Below are experts of layer 7 (counted from 0) of a mixture-of-experts language model. Rows are named router (the router's row for the expert), up (a neuron's input weights, with its number) and show model dimensions 256-319. Each number is 128 + 24 x the weight over its row's rms, rounded and kept within 0 to 255. Numbers have three digits each.
After each expert's rows: a language model's description of what the expert responds to. This comes from a sample of Wikipedia text that the model never trained on.

# expert 19
router:139155161136118138128125136121119117138170140130150088149140134097124120102128164105120168187154138147107153138136152119112108099128113172130151138078110118123111127121147136071099130102174092
up0:064121139132106122124182108128146155099135126136139113135114102155157120125100094128121100106123108130139081126155118076087148095105130101129136146152135117095133133119121136161163117124131116
up1:142142157132136104150173156136116116151126168172143171163156113114111089104102119085147111137096136136150193116150137148140130084114147105108160146118107101151135090116145114115166149121090104
up2:098124128107077136133048150161112135101140115148138143145139141121126114144078149141107127109141112142150138144118134171087091132144073118120175114162118167129119128119103080161076117139090093
up3:172121132111182106110123131103138112123102112159185087155127109128186119107064149148154114099154151104091139124124118118136112098098177135130118138158164078102140093096142135109104118114125139
up4:141095140080098106113189112116109126107127146114143102073109149132087160140107125070071132095118166147069181174082140158099132137136141118145106106151125111108129090127124159115108145108116124
up5:133139158121133070162107133109126112090124115148077114141125152134059110139099116115121164151134107121123149107155153135148172102116121109118161149111150112095122155149116132158161111115136134
up6:154112112142174137109142152134109134160142126100128120125132162141095137141137122152178105120083132149154088126124129133117147104100125153119117121096071161121127135141158134127156128096093138
up7:125117118135130125130095121102088138131158132094173161161131084124171113112143136113151156125137162124152119119111156148094129134101173133149144115132105128115116096140183131118115142089127132
up8:113100136119159158138095098114118130151136123107128176124146114179092155123126110129105105104157110083093135159153111200126094083104102168149099165116095114112157167179071143127115136144116170
up9:150132137134142124134089163151091170101142154143107119144128132112150073091119123141113077117129085131098100116101130110120098121122101121138077096116161114146134148107156142149103131111155133
up10:124158100143097145118167140107155166148087174128143118121113076123103138173150142129130120124077149138136121122090123086153117155154147124169164101123104118106121117147092164176127123158154089
Description: Mid-sentence to, was, is, as, with, were, been and -ly adverb endings, following subjects or verbs, e.g. "failing to", "in-line with".

# expert 31
router:163072106145085144125132125104122155149094136114133138131102155107153140139184178130126171106134155130162090145121140140102091086114135140103117154113120114122141147110102152121142130139148127
up0:133114109118096106123153101125111186125111137132177145143146140112102116169152162116125099144151120150146088159135139162146124132076115097138132142065120155110131137124160137122175126084122176
up1:144145113135028160109156137119120113072116121129130141129160160136152173105136080100161139192129114086139165086154114151130083076124116143163127113136100112126147141133133145133104142170100140
up2:150101131128150110133152138121104169169113118145139103133107100146178108158110155106090153140132111164105147162123115102129142177158135124143116103106138100144105122134090121161126123136120113
up3:128123105138116095107137144099122140116152161120125140103141149119105123105082118107162118082109138097108128130106099150092130115100129135138100153146136107115131117129119172143091121131101124
up4:095112118113131120127109134097127107138056138111150136107095104120084149067159182144137137148100150116139100115070126119135149114159145090122145098143121165117137119131135058144109116150129120
up5:089115168138167123116167105078130098120117113108150188087163133132104135117137117125138139148102107160189070122127100124116120143136135095150175149132078161099102156099184144149121112090153133
up6:131149113143105096147112133097144142065164127167122107115118126118120118080153154159161094106130136106098149118140092136114166137112138153137183140145106185088125121167114110166116103140145115
up7:142128187119144134147154142136127116119139136095134111112101117108094184111077139106139125148177135104128121118133126123139135158138131136137100123156121099130142123162091101109131141118106151
up8:093146095174144136130111116163131107125090114099150107111142143095148140116078102161161142085138132124115141136107117102131110123116097143123096123128110100133145121162135157137139107114138119
up9:181117140146121078135095116141101112147126120109133099149127110126150187144148133112124142111124135120125090132118094119145136124120113165113118174094142073112092120150126128129170081125128133
up10:147115118110083104157145151118155137120104118161212130130142151143134135127149100168129139063132130108146132140133130145113129125144133104105114140146142104131087139145120119177133098163109121
Description: Nouns ending organization and place names or occupations, e.g. Radio Network, CFA Institute, Creek, Railway, School, television presenter.

# expert 5
router:112064117142114129121142122087122139146103122115094135178131145113146162147133139143120106153118136111155113094136097127087110123149102161113115133132133097142159163151062139097142114153157133
up0:109123138148126099118143126102105162115143170116110115140131093105128155167098113162111100135146133112145132077125155131127115095132186126114142122148154112100103105106153097120102134179155095
up1:128125080122112140150089102150103105125110182113120150114104115132146135148133115138102155121139098123142119117154154132097146103124164153107190129121135089163108174118096101090161160124160147
up2:080081181150102117117147130114142125075135137120107172147086192130132102131168145098134108127095086124161154094115120130143167122103150127080137089117112140126145134134147121101190159146122133
up3:128157156095093152147127143102135142102109131139123115111091099130098146080090145150106128083144150123113093099167131099103143110140125128162119120132132094090181130175138089100087128103131086
up4:170110142096144166110137178165139125140092120175120111161087113092125130105095101124097141181115151121083145121122116118098167152152117149108097133124102151120133170125141178159103114122095123
up5:115144129123144146121126160134139117144137126111178106160158124138127134143108104165122111112153121160127148078157168102136154107115112115107135123144121142102117114146100135125143111131116105
up6:146131161147118124147159146150139107098127151092138151115119126122123160127143145135108091121156067120115142129106107145162142141130107117155130190127103131174150120106111113105178102165104156
up7:112129142162139142067156145134133119165112105093138133169143126073114083136134152142168119125134157132134148146157148133149114112129112111098139123161154105155091107183124076122110129151198126
up8:160066168127182170125183121126142106131138141121144132106117107159121135127158132157122111110106101120103158129137146122122130152112132076138110131137120139172082110054120120119110118126086120
up9:095054133152151132151110115099127170134099137131050154137150127137127115118139121162113130145199166106127086126097116149118120113124129107115095137134090085151108150159102097148137127113119098
up10:129188088113129094157101112089135121104123151144108113157140120148104137142117120134156160154127111141120139101136101111119148112140125105138139122128125116128121132123111167151128104130130140
Description: Singular common nouns or their first piece after the, a or a possessive in prose, e.g. process, contract, view, portrait, disease.

# expert 2
router:121102131117115145155115152088141138140145102144138118164124157098122098093124164125140097134117169137138149125128088114101137139122104138111108133111168114103153138138083157109134139103171122
up0:124118136130129113129148136160110099127090112123129170101093143120164134084154136078109133172107157093125111107168145134138089142143162104097122115092097160127111086075149112144106143139118139
up1:138161147129121157138110157091077111122149125126101076131130107149149083102138157097120145141097124060160129127086126134154105156125154095117130157140135138136146138088141154159085150153117140
up2:115136143116106149138165125147119133131109095108144109125125141158152152096087146147105115145144164132163104109127108159127104131129105140142132058122115145085137115080101149115109097131132115
up3:150143107084128159110120106105122148144124206169141105079126176097166153150131136129087120137114129148118143045150146107138166117160155173138154157124120137116137119120099140103127111094098101
up4:103107101103143132190127113133092072141144154138145135118147150151122147108141156117107173127128122169140103107143167116122115153081101152125178086110158138202168075114122106142128098127165073
up5:127143133098112187103101139081164115158154090141129125124140161121154145154161138141193095128169149095116100086148094170124115102108140178148084148162129136125128129148149136137163116136109133
up6:166177177128124112129119115115115119117131107138142124086109168112106138137130099155141160131143119105146102124171081146099111118113131146095124145180098119147088103117136124107105124163152126
up7:136127168118097147134110122120131144137158106145137126133071064119119132134146097147144116142085122153116126132134139166118143110097149152084110163162168165105099103087120142118156164097114096
up8:110120132128116113094136154114103151108088193188131105109118148100154195125145110133100083147123112130114146149098103122081168162125120177100144136120163125114129096154165138100110121132128148
up9:121075111142163157126119151131135137130100089144151127173167155111114125087131117159143120152200116126203148129163116163165115107115106126102073135140100145094139110165132082102129160168143096
up10:102106101127090094102132114099089087122145183151099162127132126143175170107136159149114131135132092130136096147140130121120136141106077106156143174091163120120147149093116137116098158163101127
Description: First letter or short onset of a word split into pieces, often after articles or quotes, e.g. st-aircase, g-ifts, h-ack, P-athirakolap.

# expert 13
router:145120103107051169113120152131130131150120101129102153147087150111114155151159161119118165135160139124115096131112145135125139097105118097109116164161148077087117092128142091084075105100156104
up0:123124143159124062145130170109125153144108139088127091117086104120136145133138113152176118151147116117132108056140151131169145116111116114122114142123150148151141083110116095103121118113121137
up1:127099143127079148104148142140128123128129149110146095116126125135131131123115115181096143141067116112109131078117128156093144120132141137104147131114098142122088125169122160135094101112156097
up2:148129138141130097133159112130183105190105155126160107143155086111118110108141167127172122115166102106149174130120119142142067142168121133126099142114085098152176146125148128078128134143102131
up3:140154122137109136073084145134172106112110110123158122152116116146144147116133113124122093111121115158102124128123133082140153100118125111161092088108137105112119120094114144173152108120162135
up4:162133141114103136119136108123151089105144118114094165177103116157089147111124128108140145078082128127128104184147180097079140144129092134142088123145143126131073116181179121101092148071163152
up5:115145177113117137097164133111120121080067132104163154130127112129151107100118114094109099137081165132134176113117110127137160111079175176122113106140152120156129120116170103136089107157135142
up6:124101139108133109111159145115104104150142112109084100123107126127125142142128143138144158123115110142105105140138167185135155087122107146139160110110097112132134117134154126100139104146127167
up7:142085115132144130117143172154113174124105125092149122123132094135090151115156131104111164144144134112142151117083153106129153125145100121115095119079141112124173107076116126140133113128151114
up8:124137168120134142069146133135113161117145121097134143111110137134135140161086117129141110108127098122126134161122109167114119111130118120151125122156158150172137150106135131133108112122112158
up9:108168163157102120111148141114171144121159135116155108078133131152120138136137119130111135099120119124131146146114120169090105142146125129117142101133120101144156157116135080092087092105116147
up10:152126112156121107124120131140099156138164167148126125152115120061107093134124098108093091091130130124127128129129125117068122109138128097167124147160177150122133147120095145150130126116158119
Description: Single letters and short pieces inside personal surnames and Latin species names in rosters and lists, e.g. Tatter-m-usch, Lind-st-rom.

# expert 10
router:090126129118068156146140158139131114164121126099123116141122171114155142125135154138127122182156128144136075102109098166113091137157119143107140127118147148103123141130095140097144102066139129
up0:104104153125101140137147133140135124127192155128098143131121086111135117145121126148127118137139112135138153160125159117113160116123113144106167071131128122132130127131150106105096148172086121
up1:128089129142101126147135118103124105105144156093107099118170168132111119125159129130116087150139097115132108141133144130146147085132160121110124165147122115140152109132149113112136148114115125
up2:133151139096125141071134145137147141064166117113144172112135136139115138115180159128099125125139150124103124106149082103098158138115123120139131137096133131149151152112160156104096115146124160
up3:103140137127114110115138145120088149134087143123101101134179127140101098149130104161077137138165164069065144097119134176108139130124148113141144144094070114164094152125085185140073115151154153
up4:108153102178116129093098090104141084119122109134143142121125130155171080096142133146140136159094134136115157083081154108125137117115152086110141136121100147115127125162120131113135139140145128
up5:108142099163148147163132150106100090143135154120112167106138115144118125107156114073116092121188140135122110136097134146154114110067120162094112136104101141130103126147141126149107149108143174
up6:138122119189200091155142103125142119101080156136125129105082080115120121133146123139157155110174106145182121107131132105108164137156141117108135103109102104106145131098095129165082160105167128
up7:146100200140163092119160165159114154131112139127143106146143089111143099149111132167135119116143137113153148148140128145150094142129129095117130105159105121164108154101110106160148154131145098
up8:160139134116110140123120158126153109138136142127118129128162127107150109128133106126131120177120134136150147110126170120110112083141140153137108127125129130095097132149098138109139117095098161
up9:143124138134090146116131151138117096140127124133176149163133190165091098121114110184131134115148094118118135123123118072121154156126171129133155114148132134181096133125113088151167131120155101
up10:150118129149128125106180147132100121122105101121121089081118140155097123163182139114110109130121148153127160115091159145123148090127136136133108128113136161104084126152108163108118112103168141
Description: Pronouns he, it, she, they, him, there, mostly as sentence or clause subjects before verbs like was and is.

# expert 22
router:120097151122142147126123104148104167161126155121140137123149150138158132140152137172174125149100129177174146101110115117096111153138127135138146137133106131136114113119138114118140101089164165
up0:132100101108124128173126108146156137154145140120120165137144135163148183192098126144159126165133119148120171112131089119130120147136091157113103125141161104156104147138106113130107127076129139
up1:112135129158106151127129147087122111144142112138132126152140130132149108158089143118125096177124137115126070157119119122172140105186142183160132100066134138115118076179142173131132128136110153
up2:132117153134117103120155115123138083153108178107141122129147143134130143121124093133108099159130152196127170138135153118100116138104119103122110118085148117108129133122157159105104129126125146
up3:112116117121095139091143162105130122153148147123148119115147115082155154135055104139127155134126146131112079086141109123121078146075170125158138132116127118122140122097124135150101162149147132
up4:108115132101152131122125156113146110136171141110104120121126129158095111119133153164145123126110098140109175114138117137145064123092112092113112157073099126128172130111103147115117141126116114
up5:144113147121146146141099075155135086131128150109148109137181107127101173123126112087150133155112139098105158118112091135103104162119190138147136150134171114173124121155126089128116092137165120
up6:152179126126135160090139117128111125135100116141138122169145067092127096114107100124114121134123122103153117133121132132156127056139127146103111144119112135125115127120076073135159118133127119
up7:186144148100149138121198110128092096128143103107118120147097112150107137090117144104190143147078135105187153114136105106153144144135120122101139134074129137116136097094158093147130120102148135
up8:098115139090131071124116137130096140142083166095141144105133145130127143113131132137080141123118089109135085124116139131126151128117128101085160127138159154107113101147142133143105149109136168
up9:084125096105092151071189179147158153119121152145153152114134128139132163104132111161111086117132140121115137119096108152133128116102097134091135123081135130147098147128115161137108092114138125
up10:124109170151146156134165125164096099160102136161123113155152132108177126090124140141167127142163092177126131128100131133115109113134083158136117107181123161083092140083096142104135158127088126
Description: The, his, its, their, this and possessive 's, starting noun phrases after prepositions, e.g. "revealing his", "Ford's contract".

# expert 16
router:140091153148140149113149122098148165111130134097181091142128112123153137109113130131115182116107140099126146084114101176135099116104125144166123167157189078093125132143124109115145108117152111
up0:112110128151189123131106175115132077153114168075158109128143070170132114113112130125116132102099109143114112177114138096118150114107127089127120158135144121105119121051129122137135139133120120
up1:152096159108135143097118139150132077110135119075151114143091137143102161090137094121138142138127123140148142141111096113076117088123126137135180152112098100170164157163122127159107164085162114
up2:139100126175145121094086101105097123129122105112132112100147161096096170153130121131126174127114161125154091113144135144145131174078100133172141194154117148134116148148140146120146072159131170
up3:158116111140067116161104148105109117123105136141106123149127110117123120117163118063168114178090148130108113155118113116107117150175117156097123143174099136114116126171112130133134118143148094
up4:164101146111168113162146169107118183139137107167118118149120118109094127131118123152076114148119151113149152107063165108113102146132178144097151059134122152103086131178097170118184093092119079
up5:096087101133110125132137126122122172087109171129086174117140154150138098120117116165154110096120130148112133087122098105121127121136134122161148129119147173172098179125112182170130171097133139
up6:142102139117110144115111117140106159105150143117167164128121116062107132150102120068147112166124101104137123117128130131124129070131068104135161079145102130085176099102171134141140107086105134
up7:103087085127104152138098170115167151136119124107208138110118124150150152165098127115149104144116152096126157146123125148109109118103105158135143140108120136166118139149160106112154144150144148
up8:093106142118161136083115100140116080136145118129093118129098133077121137107086114126125119153133086166145108098132119129159098128123145120124161115084060146105128100125149114141148127131142113
up9:116106148175129111166144102102159105079146118112103154136146134093121139127088109166134144067105123103129147114136130161121156115142112124171090098120131142148165116152095139114112123102144140
up10:121133117124096147069132122150108167112106125096103100107162136107142126126122140130140131093110119162134104122155179112090163135085100137171108137082136080129154170110138145123162116145101119
Description: Final digit of four-digit years after 199/201, e.g. "(195-6)", "198-5", plus table row ends and words like century, BC.

# expert 21
router:163103125121138136080114135156099150155130111123129113140110172066111153135122131146103164118147150154127114126120138142108122136129109142123152152116170073124137155122092121136075154154152137
up0:115131056128109138094123147138110173132120117129122133127102121078137135093156140147107105158135159130124165135194138106102106146115127162193117132100108132163110097102104129143158163145085091
up1:130143121124134083134110135091116139102118078114084174165113109105131103123167088165123092131109097105104107114124136112142135119146161156102089130105119122163095157127099133124131128124117170
up2:154086118106115068104102089098106142106127112141136122132130103148139157123153156123138106124092112147106113084099125158079129141119110097110126128130161073127129170141105126147091143133074143
up3:127155119133124106138165150173152087129118123125131124124130102162144194164137142173124130115163104118126135091085087172087138142079121159130159124141153131147169125138151153113143127144128155
up4:073138115114129165107139093152099118079104124122143093157163101131114106093097140111128094120152103160076182111096112087133158108145133133115139144071128120104142102126157132104126118135151140
up5:096154128088107127085091086089165140128129146106158133123116114125139146156111157120078155159097096140145148110096125149139147119104086115092125126127155141128137135132124131114119134092136156
up6:128081104124132121120102121141128118092157137116151145168142123125114149174112127138128114122153134159132148156113167151118100086142154143145106129073114156130117134133135129154106161139149119
up7:119149182124069124144124122093114130132140121122136134136127116143158144151131103142155088139120110139118125142104159110139141117126113116152122076091138124111166149105064103096106122116149136
up8:134156106199108144119110152134121119105132125187142116090126147132110135117157155143120129115145141102153138124109128126113119158116121084113127153110184150145148148131118121109116099126153133
up9:124130170137098107102114137127117162141125114144116105122141164119145120136107122122079110075127133113121125086117158147168090084138106114140125123141133143129124157140106142121117144141147117
up10:163137112120134155133123149127084134162148154129138091145127143152135157148099152156109176131125134133111157155146132155101125150141115154097144124125149100122128113091133123122097141128106107
Description: Ordinals and ranking words like first, second, final, th, Best, usually in sports seasons, awards and league contexts.

# expert 15
router:104098160115148114134155130132152115154083079124166130159077118114124145162126135119110164122155115142148115075108112198138130112121139155116143118135142132091084103098147082074154154152165121
up0:153089123100136124127123111139078125157090135119087155143115163136153122150169126119149144141113151160120105102092131120110146100149131116121126101150117113137142149161090166164131109088129128
up1:107119165128140151140129113127128144106091091121133138156115154137147141118090155163114140099121102127111134133127167127127170109108147061148107138106130121097105121103132081134115142159126116
up2:126067134138151125135131155152154126093137133122128131117087131160091097114146144151166113089069130124150142097131095128097117145066155141098110160149126159124142115188113113125155152100093132
up3:155099174127118137099169129089128100128087144131117143113133145148149161156112149139157129155112136139160123137093138161130099121189108136107140140096122148091150127123135130108176086121110136
up4:105111115119097127088120128165161124123133087161106106189167112132163127144136173109137196102084186157111105108158172143154178133148095159121161145116102095157112153138165106132113115145159139
up5:097116127119145136133164148120098092133131132127159109119106108129123138109098084131128121114128145137102146102086150129127152089076142143089119134125089162124076144122110128154138157137162133
up6:153095106155133106109147084124102110122124130137178103119131071109119083151157130129144163089123125136138109130120112111140145140129133139125155165162149128116127110159092110128174104113109139
up7:111097119075116137102127129152124126146076137136152158103134106131140148151096162164117132144138135126181126135103133171138148158125098140135160103117147114142124146140144144112151172183119090
up8:136133146138140133143113135141147129089094119121134075141146156105082116126089146121132118134147091131111174115107097137145106114139112129140122104135090159137103151128093100139121137133124124
up9:136111127096121130107125080099142106102100134143138120100096146119116122085118144095159094148155125143099174102125110140121178119146195137127122162160119102134137124143102113154108111125136127
up10:123087111076113144136108187087116083133103107138138164112137125094127095155122135144125144120164098141130160090153145145169141171149140149129077144104144149172155110113128130145117079136112086
Description: Past participles and verbs after was, to, he, such as made, became, known, played, won, and -ed/-ing endings.

# expert 14
router:132110120181117114111090119142132157125149153138140120127145132097138134116158160187145139092142185150142130120079122111101105138120094112143142149138128118121153128131108190118146124134134125
up0:081143124110123140112118155109141094137123181106144106123130134114128101153134139125109143161135146138177141156108128107100097152124112118102120149141145112093117138112133110133138114157199083
up1:116124104146079143084171150112139118137113139162169117134096151116129124174143133103135123122125125162144163146146137125159122149195118165150111176106120074145130128153150089130122108050091095
up2:127126090136097128126103094142125136135140110101087095128122132127122138137134112132113157125143163164148144137150133157144147135144129140145129122183152086185134133123090113110068110122101120
up3:105145073139121131149134162119176147142116167158070171084115155098120162123157131095126132091136157104125138129117093121079111148165121132124102125170169111096107110146137075108130131091102125
up4:156123146128141151097086081122133134076125095154123141149116149141121112128139133167159097127094110127126065144131126102101090172147140136149136116123113124097123119136125135095128157123159139
up5:136186112115148151155109124131178073091153154112136160149097137150108148106135096119136120115134118144093151092117112135156152169076100118096116143118142106143149130148060097135134154106196122
up6:102098095112144147138152114182112151152117141124121137065139129166088156107128119151089079140120145151102138136092109115096115087156201123109135146133161148115112143111112141145123104109142116
up7:131155131176179140112148088160123143116089155120171100091163145092130155160122134126122125127141121154190163102143162158113127118160168121161113135091110137142126168140177143120108134135092164
up8:156083083156151101110125124154142107122156147094134083134122136118111139133111138169109138149127183142102106151071140131131138132139129140101126121131158096110129143076107129143121133117126183
up9:147095105151085164146167135119088146102143184154143115114132120131141081109102099122163178149087147161141178116134112132144136141161111120117115151151128131129125132121122141135158153135129140
up10:102104109161123126125165104117154141136153115130170137137158105068074139132093141121153098173138156167132127135112138128087157156111122109087085099143163140097137147118064123176086138113147127
Description: The word the or The, especially in names like The Guardian, plus pipe separators in election and sports tables.

# expert 4
router:146059131138107120136091112106132104153097141171116101161097103134136164118103125116122160149135119137113110138112132171133153115147102138138149156153138084117103160107135121062134101140125109
up0:121082131141121146123171181091175199157112168130103136141059164114105112163127135131149155152130125172098148119125161113156155115131086145158135107168145109146116131110121106087113115137084098
up1:128110116100113143137100140170112106132144132113141078124141103111136153123117142096171106114140134120084131127096119181130138125156107112155130124130117151111098166099148136114133125165139124
up2:147145159109153137157113112115149103131121124140112150069105103131124135135111063137146167148105129134148088063117109085083124102156138122155108120101136108151134134097130119152155151164120157
up3:141109119127119086137167124096130128143129147141136144128109089143158134118162160175153120155134125165148144148137131125126119103121106124134109091114131152098163109165109139194138125114068163
up4:176124085134155136155136168097056062130133127112152052161145125102115166109119101106144139128153130152105200105129083153148147139115139149076132127114133175129122126138146125138126129100158093
up5:120108108173183122137141145090122106121156121171135111141136100125130069164073130145128100172171107176110146083138092150132155154069127121092157130134127102142127123142106145130100129108108124
up6:143126122110120116128126122126094154154121163153128116140161119107134104108119089130123111142108127114105105120160137126140109110157107105120088151144150151115084175157136107143116141112113134
up7:136138113135151098087100133118121135110155138112115079128135138095109102130113125139129119164169126131173131167177156145118141085127105142171110158101175128118135097160161101143082104130115153
up8:173109120093142172105126121088132148133159070098132132119157156101100123118087116154093149128150112082134116148088162128073184184136124131126118126115081147132152146118138165079113140103120132
up9:103107132117106108091151141126164166148138121097132106093125107152151110143142142118097136126115089107100164129142139116136125100088107118126124155133123111170127121143097159104106125144141144
up10:109127123148119126120084090094140106116122097137102099142068091156128129143102138117115128082100119137088144099119145111109104113088156151140131155106163103112140147110121113135137123177119136
Description: Middle syllables of non-English place and person names, often after a capital initial, e.g. Kh-az-ar, M-ins-k, Ale-j-andro.

# expert 8
router:131129098115146120131092141101126094159100086153118126109117159102128112168181132139100138136151101139134103121124146134083160121136087122116121133110140121145109151118088147123156121148145137
up0:176143090171166115155107155143100120126087104145149097127111099137179147132089125144157127134106137138117114160160144103125151168113083147112141189135166104141088142118125138122063124165134195
up1:155152128115102105122095145086130143148141123073125135154118143137092122126102129091090143152143119100161109118152098109128103099153124123131116092132145159137136099118104132152083129137118132
up2:163143137126149148136130096126141137077135086096090099130151130146097115082127106120132142104146133129080140137071150090126130100152076106179185129139141130100109135159104108133091111089091152
up3:117165113138152122080126154098145134141147111100153140154115090105146150123131078129120096126133123134121100137113150128162146148143135115143101134129109108135131129142096189118132091107174166
up4:146124119098119143118095123117124145091141110139145095125129153132163166133125123130097122129138160145156157126166124143109131147138087157110103124130133141133123136109117114180100127136153101
up5:130121118129102133139131105184133134160065118104125158133131133131133125143065183128128133115121107109092093129087114117158131107133123103110137141139124125129144120130123114098170111086146137
up6:110177110113107158144083130060135147145154124112147130127134174116179087190149188160128162120165117103150090111151131129133146113152140100141083093138144102078109129143085091148089116184146119
up7:142193102100148169124097121110153149149111067108087119131127107154122118114159129127128135164146120106157137142145161136133115133164123151168147122119120150103095123119141129148120122159121091
up8:133135138139136142166126151136176090119144121127111129133160150142107139142158100095152167103148141138150151116125165158111146102134162110122100116126114175124134164124146166147153111183157091
up9:109116111172097142101161146100102091100131137123123137085138089085081133116125147138106132133122118158184156142117138150152164129139115134137111186096102120193096109170129114154154100159142145
up10:139160141097115147082149129143108135107137085128078078134151085135126109178130146137145150121162113130110153139143098131148104114136160127119138152105094134120124096150140077105171139121107118
Description: Field labels and heading words in infoboxes, lists and tables, usually before a colon or pipe, e.g. Type, Location, Total, Date, Overview.

# expert 18
router:170120134121090129112145117111141133150087113091159112144107162096151117113191150100133127104130129098099084139111109146106137106146098107160089139166106135131093129077127115123092079101150106
up0:127089131149163152147072069107122122139136105141147175121126143082128120170117144112179148169121174181091104117165189164144152116146131171114121105125163170128182135116134149145120120109145151
up1:146109119111134096111162143115141104102111094130176148173132113108124112097120148100124118186130147131122110108150094190188121101125099140103143084178109109137144155102107119164119096126122100
up2:106121154138077142134105130131128099073117123120093115117151149152134119124096120109151155150121107113121135144147103105118152163127093114128165146123132159151107108130100171152084124154142159
up3:148159125140097123146143132173147121074170132119155109113095148128097128164108136163112167139146136128127136123143130125123155123117120130105075137133137143143093154122171156157136074162123133
up4:164104095152126099150109149158094098150121100114129129131139133122124159121092159139084161104145130160122165119107145134133137084132108099194186141112119098096100093082109106133162115112099122
up5:145105108135144135117124091106129194132140172145129125124141123147128077156117129125126122177114175116168133147148118146088136096141068108107101085142146160129134132127101117106121156120126129
up6:106138120133159096133127127091101158164139117147114131118140106116098123127133110131119140180094102107131120123096135118123106096108100161131139128098105131132073135133086151100163162094165119
up7:127149113132080124152105149151135153055135184096197145162170124123139161142192095152113090160143149097145149164152127134110124110109162171113133148130114154151093156147112134148132120114128130
up8:141123124104116071142124176146125159139124150122084070110156164107107138169125139119127146142106110138138149143165127109171174107160162116076183131114147126145136148142165133132104099137126142
up9:130109103100134174106166099145119127174122153117110134142148134103106140110101126130096123119124126139106112133094122140117134137146105097100153108171142105107112137094138129117060086135121148
up10:145117104120129118140105118125157128130100151107139074133124143108161162102088111151153167164141132097112104140090094117109120149150106160131126120101138158142129101112120117094153142141146128
Description: Country, city, state and region names or their final pieces, such as States after United, York, England, Texas.

# expert 23
router:108146102131104128142100125155105157121085108161140127150088152103123111116122152123138085156115114174131137161116097125088132093163121168124170149109144143101133120118137152142122102164136179
up0:156166098139132133082126129136090076125084102159120137138094072165106111144148080144131107125124155131137122167150189116122159128166111118115136106098171133095158157106143078090110101143139085
up1:107134105158141121118096178134144124056139123162172151181115161142160104125153105119142090159088063088129166145176143156109101104106112098098122157117135134090147146160111106144137140117121139
up2:137141087115095158113097130137115133137108161122156109137137106095143081071112108127148103138131115123147149136171162167128121115082101165152119132167100139133129092121141110141145088094114147
up3:125127114111149099156135150146094161101145157137119171132139126122125113133106135151171101132130121086123131090160132142111170163137094119122123097176108116144130099108117087099165085123147156
up4:128137128090194171131121115135159164106112099138091130094112136135186142126144129128124168118101133139115129098124159132133093120118134126120157159146121105175121178185074114123113126132148112
up5:145107102120052130126090079159130142085109099117159159119085090098122112103123144167138143145094114122180130110138152115098142128083106101121136130126146111159109081145139174134150130152134130
up6:160178166091119148119141142097120158128119117145114105108117130142121110154165139097123160129146135172184157101099139136159140105131122098129147132133150123112114131110066105135142122120141200
up7:059114139130122095143099098107104140127118123165165123094142105122137124153144123126103120139111169134135157125126122178124153134106094171161099125126138142141120142128130153114098135113106139
up8:136120100124107107113096119141116138115122126103147067146103099134127131118148106207130156165123061152119123141106077110092110141152145099125127121124170144185128097113149140102110121128147147
up9:104123169126140125091098082097129101128086130133107137120120129137207133105191109191140168146144102120123132121146145161114080144103176157124118145097095128119146112099152116117111123173108132
up10:134122113098138140113148158174160137080160117123091116137138111113145102162133131088133156119163198095086132157135137156128137106109108179121102143097165177093134148113163127107118083155111109
Description: Standalone numbers and number words in tables, scores, dates and measures, e.g. 1, 12 June, 6 ft, two, several.

# expert 20
router:112052109123133148150137123117095124158090133118127139180128165119162173104137152135112166093131122139124078126121101133112143115139137144111102136124153103091098175098084147130126120148155166
up0:101138113134094103140128121134134139115132109189119121137090108179147153145124164077141138120119105098134151125091120135118115141160067146155107143105151145140140121110124142142100131074130149
up1:130142099112101143141160135124139121138112186120127118125152125128129094144082158147160162116109165168147157142111138112096171070109095153126148108098149141140150131113053117169106110122111154
up2:092115100133149175154142156152106096112116127120139134062110116113126132176125122157128139130135124146102137087100169120157111113094109107149124108149126134149130109125146113164117078147124131
up3:128126131151145128123124107122103087088185122106120131133138158136167111130126130193081131143157120138143122120095146100128131076147131136124181097113085112152139114144129141124144097159104186
up4:122136126126140113130133138115151158121156133141121129108130147130136107138097134179143132188092086143123154187090114172135107130127100123143170130122124128120161094104119178112139122109121135
up5:127123143159134102083138116120158165166148143141121111206150156101170138189170103092095144114120152103139134149120105132146072086181092141123095097150145133138096131115127090128129101130163078
up6:138105116110120139104117143138143131112136108122146109132131091122135127170152159147137152145167127139138159152127120095114170116142094124160112157161129117102141138148097145143167126150153143
up7:123138122134173105112086104149152160131112091108115132119164147149127158135115110157106142118102139117106173087129138133127143160130106150088099137101125085164143142120102060124101077129138169
up8:159088132130111094168060130146104136121125123123089144139175111124188114124132100127083142141120156104149160146118119099127139071112125164137148111112155077164158155098162136136127131094160151
up9:114146101145166119109114142129148144073109119130135122140131122111093104117160151119062133139151109131160132148146148131156096158141143100141111132155072134087114147158123139126127139136153136
up10:117115115129149122156110111153147088114170139114135126076102134158159094105105123092116163139186077156136174117126091124094099114173124123161117127142095097173125081109133125112106136120132150
Description: Plural nouns and plural suffixes ending a word in prose, e.g. students, parents, cases, cadets, markings, kneelers, people.